From a checkpoint of a small mixture-of-experts model trained on Wikipedia.
Size: 12 layers, 83.9M parameters.
Below are experts of layer 4 (counted from 0) of a mixture-of-experts language model. Rows are named router (the router's row for the expert) and show model dimensions 128-191. Each number is 128 + 32 x the weight over its row's rms, rounded and kept within 0 to 255. Numbers have three digits each.
After each expert's rows: a language model's description of what the expert responds to; "comes after" lists some tokens at least twice as common just before its tokens as in all text. This comes from a sample of Wikipedia text that the model never trained on. Tokens count by the router's weight.

# expert 24
router:190141136138133117096132093109144088173165000106071164121051125079095159132100079115110157126113126123135084081158113173067137163176100099131136136168087174154126069151174084135098163135087118
Word-final pieces and year digits
comes after: "200", "202", "199", "201", "–", "197"

# expert 6
router:125090176116123137114128110165146114154162119127082146131172137169125168132125092098119087120201081145119139142119092151113118121156114111141056062190080074187130135158175089121097076108088066
Census demographics and tables
comes after: "\n", "|", "% ", ".", ") ", " "

# expert 52
router:166090130135113120219179150154083145117118148211139113111106102138154166140164213177153141107181158117150146175058079085136097150067125141067095162113077113116104128081104113170177158123137099
Common concrete nouns
comes after: "the ", "a ", "The ", "s ", "an ", "new "

# expert 63
router:127098156099130163126086185135127094090084134122089085112132177141151129095135214161122117117086126117121136128176064132199131120127139095162119082168120156103171160158094152091124122163168154
Words inside titles
comes after: "the ", "\"", "The ", "s ", "All ", "World "

# expert 11
router:138145155142074141165087136195122173182114137148192089097096102152179130137125105247137140156079161146143143193092119108127105110108080146161102136161072136065107112138141176106142102111143145
Subject pronouns
comes after: ". ", ", ", "that ", "the ", "The ", "where "

# expert 28
router:151134166197095130141073114184115126112138111134075128154089109123187062112155067090153080141118144111134153082142099129117179231106154150138080099121154137187096080128159106079144109119151094
Prepositions and auxiliary have
comes after: ", ", "one ", ". ", "due ", "part ", "which "

# expert 7
router:147117139188100149130084131139160130119144146154116110124079077097125152113084109121158116098107104131121155088087113146092168139139162154157139147140134093213108083165090198138128073158147161
Biographical verbs, time conjunctions
comes after: ". ", "he ", "He ", "and ", "who ", "was "

# expert 57
router:155112123149164139145137123108171161107114151206116110088107186086127136105139109158103176125169163137148165121126096080185085121127108072178142113141071179135130185148100126125081152149177147
Technical and material modifiers
comes after: "the ", "of ", "The ", "-", "a ", "cin"

# expert 8
router:129122142201135097158091141089125138116112155072123147156076083138130166120060123181088065166120061139118115149134181082158127177124121064150130132114116112101103142173083090151108070148079136
Year century prefixes
comes after: "(", ", ", "–", "in ", "| ", "In "

# expert 5
router:113181125116121146137151144106135136133092156072184041085199094147163132105144157190101183155119076107154142167181176098138057126107132129125114126148162172137098141130141097126126142179133189
Name starts in lists
comes after: "| ", "- ", ": ", ", ", "by ", "Al"

# expert 18
router:159136118148141093145184148116082102148154078112120082100153110124117095136137116086112075162089107133126132133133128095151110155137063065165082091192104134144135184157106085108147101121133131
Settlement infobox fields
comes after: "- ", ": ", "is ", "(", "• ", "UTC"

# expert 13
router:152137143111139096093181112147127171094118143110147085119114121120148136078090110126154079137108166071138085093168149108128088117085143095137201130137106100192131134106091107155191115102128158
Digits, coordinates, taxonomy
comes after: "°", "201", "202", "200", "199", "198"

# expert 60
router:084088078088123104097143116153129149094132163064111151166154138138124101152108063161127117076120139134126121152104170121108108147134119117153170136103106137112120195083134202187125152134123130
Capital-letter abbreviations
comes after: "| ", "(", "; ", ": ", "W", "C"

# expert 4
router:134122122186079153129047181122155138151147114203093169114138156143145117089161151157127134132152183086095126094135047130096196098151133104167114120163146089054084142082111104095137145125147130
Noun-phrase determiners and modifiers
comes after: "the ", "a ", "with ", "The ", "of ", "an "

# expert 19
router:147157088154063154169110075185114168212159128163198114116116070130174190157135106181123172188100134129097144158104158068121131101124071144202085133153107110090070061131139183142142089101153139
Subject pronouns and nouns
comes after: ". ", "the ", "The ", ", ", "where ", "that "

# expert 34
router:171158175118133163172138158107139114154092109188135106120155163106071151154180134181106176108191139137102182168131118071108092103132177094148116143173111134099082179070149104140095110138191087
National and political adjectives
comes after: "the ", "of ", "and ", "a ", "The ", "for "

# expert 0
router:095174140119150159113112186160110179136130086116128144105089158165106146127116128087155065177077142163122098149144164085192149085125161100113141086147117172198102084117118129112171185112093071
Infobox location and taxonomy lines
comes after: "\n", "- ", "Location ", "′", "°", "Coordinates"

# expert 33
router:175140147151132090119137115103170116120155158104177162193156073172115127125079155139145085082164070092165103121140143157157110121158110094164106139101162095116138139160135139120092144133144136
Sports statistics notation
comes after: "/ ", "–", "0 ", "(", "1 ", "0"

# expert 39
router:127098122126089175132080164157156099138152117160153073111137071157082117138150089100165120113104109110105160067069100132168100107095087124086073135228169161070159144135070148159173102064140160
Clause-linking conjunctions
comes after: ", ", ". ", "However", "5", "announced ", "6"

# expert 32
router:115136139109105139147118143126166085151073160160106149096185124109156158122130157085082145099101145094163096140101159147161080088087115107070146097130167180165142116096153181101109098175119106
Capitalized word beginnings
comes after: "- ", ", ", "| ", ": ", "and ", "of "

# expert 3
router:140104096180123170131168103104104149130164138154044149132111113132109133127182129147143130097149124120100129178104094146110120149054093138173114121131044092085104112174109079089113188126130069
Noun-forming suffix endings
comes after: "the ", "The ", "a ", "This ", "re", "s "

# expert 58
router:159125110136161132161166159155128125149094073124115078078082170119156083115168161104109116167102109123136143135167057082121156161135141105138101070168153157103141110140174126092179137148169086
Geographic location phrases
comes after: "the ", "in ", "of ", "located ", "part ", "south "

# expert 17
router:141122079107137101190143135134117161124098094157101123070094083140093118110077080077094126085077088126137124110203101158150153135145080126191097155113177179112177093134109143131113131152140129
Coordinating conjunctions
comes after: ", ", "and ", ") ", "well ", "), ", "\" "

# expert 16
router:125166195085191095148123153100126086133130156062128144181161127146147175132090105120121110182151118120159144161075172138168087132166164104148118170164141087129102108137183139094156110161110131
Sports table name fragments
comes after: "| ", "; ", ": ", "(", "- ", "– "

# expert 1
router:151061134178085183119112125165145120164131131145107173129113088097136079112090108114141150110088154136114139105123138123137182083186191150177136118133152096111135130120130172129097118114157105
Determiners opening phrases
comes after: "\n\n", ". ", "\n", ", ", "for ", "with "

# expert 55
router:113109140160080146155141156050108065146086148074147143124177117174157112116165168090150204146106070129179160165145080164148146158130149178119143090116193157159135153108181155155170158141098168
Awards and credit lists
comes after: "\n", "Best ", "\" ", "\"", "- ", "Award "

# expert 49
router:128133139154145134117141120063145117101080144113182081151151092126179179141117159178152148140171101119132182138112102170180172183160180088165121086111121103115156114158112109153178119134155134
Roles, positions, placings
comes after: "| ", "the ", "– ", "- ", "-", "), "

# expert 56
router:076070169118147129170125157145149100135104149152159145157141135074076090115113065125179146127127152095138075158123097097157122078091061093117183125122123129111121151137123180076154177114135164
Single capital letters
comes after: "(", "- ", "\"", ". ", ": ", "; "

# expert 48
router:165174128087120165095145137087130104146164153146088189150106108107177151152114142072149115181175116082097094116116158144142142145123152157191115169120136098101125134118131120130130105119129101
Biography and taxon infobox labels
comes after: "- ", "\n\n", "\n", "(", "′", "″"

# expert 25
router:086194098133097170133111195115123107097118111108105122069166139143095115087159144111126143096079129170140065089129165127170116189132100141127176117108147141151182173127087124178141082154120161
Name particles, lead breaks
comes after: "=", "\n\n", "==", "Al", "al", "name"

# expert 50
router:158130198189154097115122135094106151096095127131115071139140131158115183123080131150135152097125096153147121087145098170162106119177165084189132087162134056109174132154092160159139092101102130
Sports career modifiers
comes after: "in ", "the ", "a ", "of ", "for ", "played "

# expert 2
router:046106103093097132085108123180096106128147164058161134174133178106132114096159138098140165101099065123185102162092113124128157123117093161087159078113156142061126086099095106129099084173159151
Table cell separators
comes after: " ", ") ", "0 ", "\" ", "1 ", "3 "

# expert 42
router:180124099185174189069035146157171068097051152092124124099147161093091152127080157159162141122092132088136157134192105091137146066162147088148160146151110149081131077143112144138191091153140154
Ordinals and compound-name starters
comes after: ", ", "the ", "and ", "in ", "of ", ": "

# expert 61
router:164086133144104151117199130116148177199106134096126085143123078130109119156026161091112132138112087103107178117125159104104174133185100140106139124129156074124177127093124112095067093092062126
Section headings and tables
comes after: "\n\n", "\n", ".", "|", "also", "=="

# expert 46
router:111126075149062109080072126131133039118117100112105166168082122127136119114130127088187067134127098046161136207153152162115110117118061074122164156127091176110128108119089110080082166106106174
Digits and Roman numerals
comes after: "| ", ".", "(", "; ", "/", ": "

# expert 36
router:127121148134095088145089100145110077137138128088091134133139067114131168195152116081131127110104137119175158101177112100091147185099102126127121107181165158112129126085112105100162098156106124
List bullets and separators
comes after: "\n", "\n  ", ") ", "4 ", "MF ", "2 "

# expert 43
router:163125129170123115167178187139148116109178108188096116109106186129153112115153148162105149089165122117131130096117094057119143076104136097186194127132088136087106098089172101161124128135185051
Word-initial stems
comes after: "the ", "and ", "of ", "a ", "to ", "-"

# expert 10
router:144122163137217157103116129051189104109101121122190118104128112049127101128186145089102168163124130103157183190115136147152094134111149129175143106166089158091163165161089144114108124121134191
Title-initial capitalized words
comes after: "\"", "- ", "| ", "\n\n", ": ", "The "

# expert 40
router:072081089177102075087106115127159171130045159114152100069159116142148153151115130132157123185125133125166190151101141157138113125083139108123163081128176158121135149183102127117162142181158174
Structured list labels
comes after: "| ", "(", ", ", "; ", "- ", "– "

# expert 38
router:179136163110107095180110172122144069112050148144135128156134106163098095121108175229151094066158075090127111144140117171134065144102119136062167124116080118082162079185151083076123126140085180
Year endings, season nouns
comes after: "200", "201", "–", "202", "199", "-"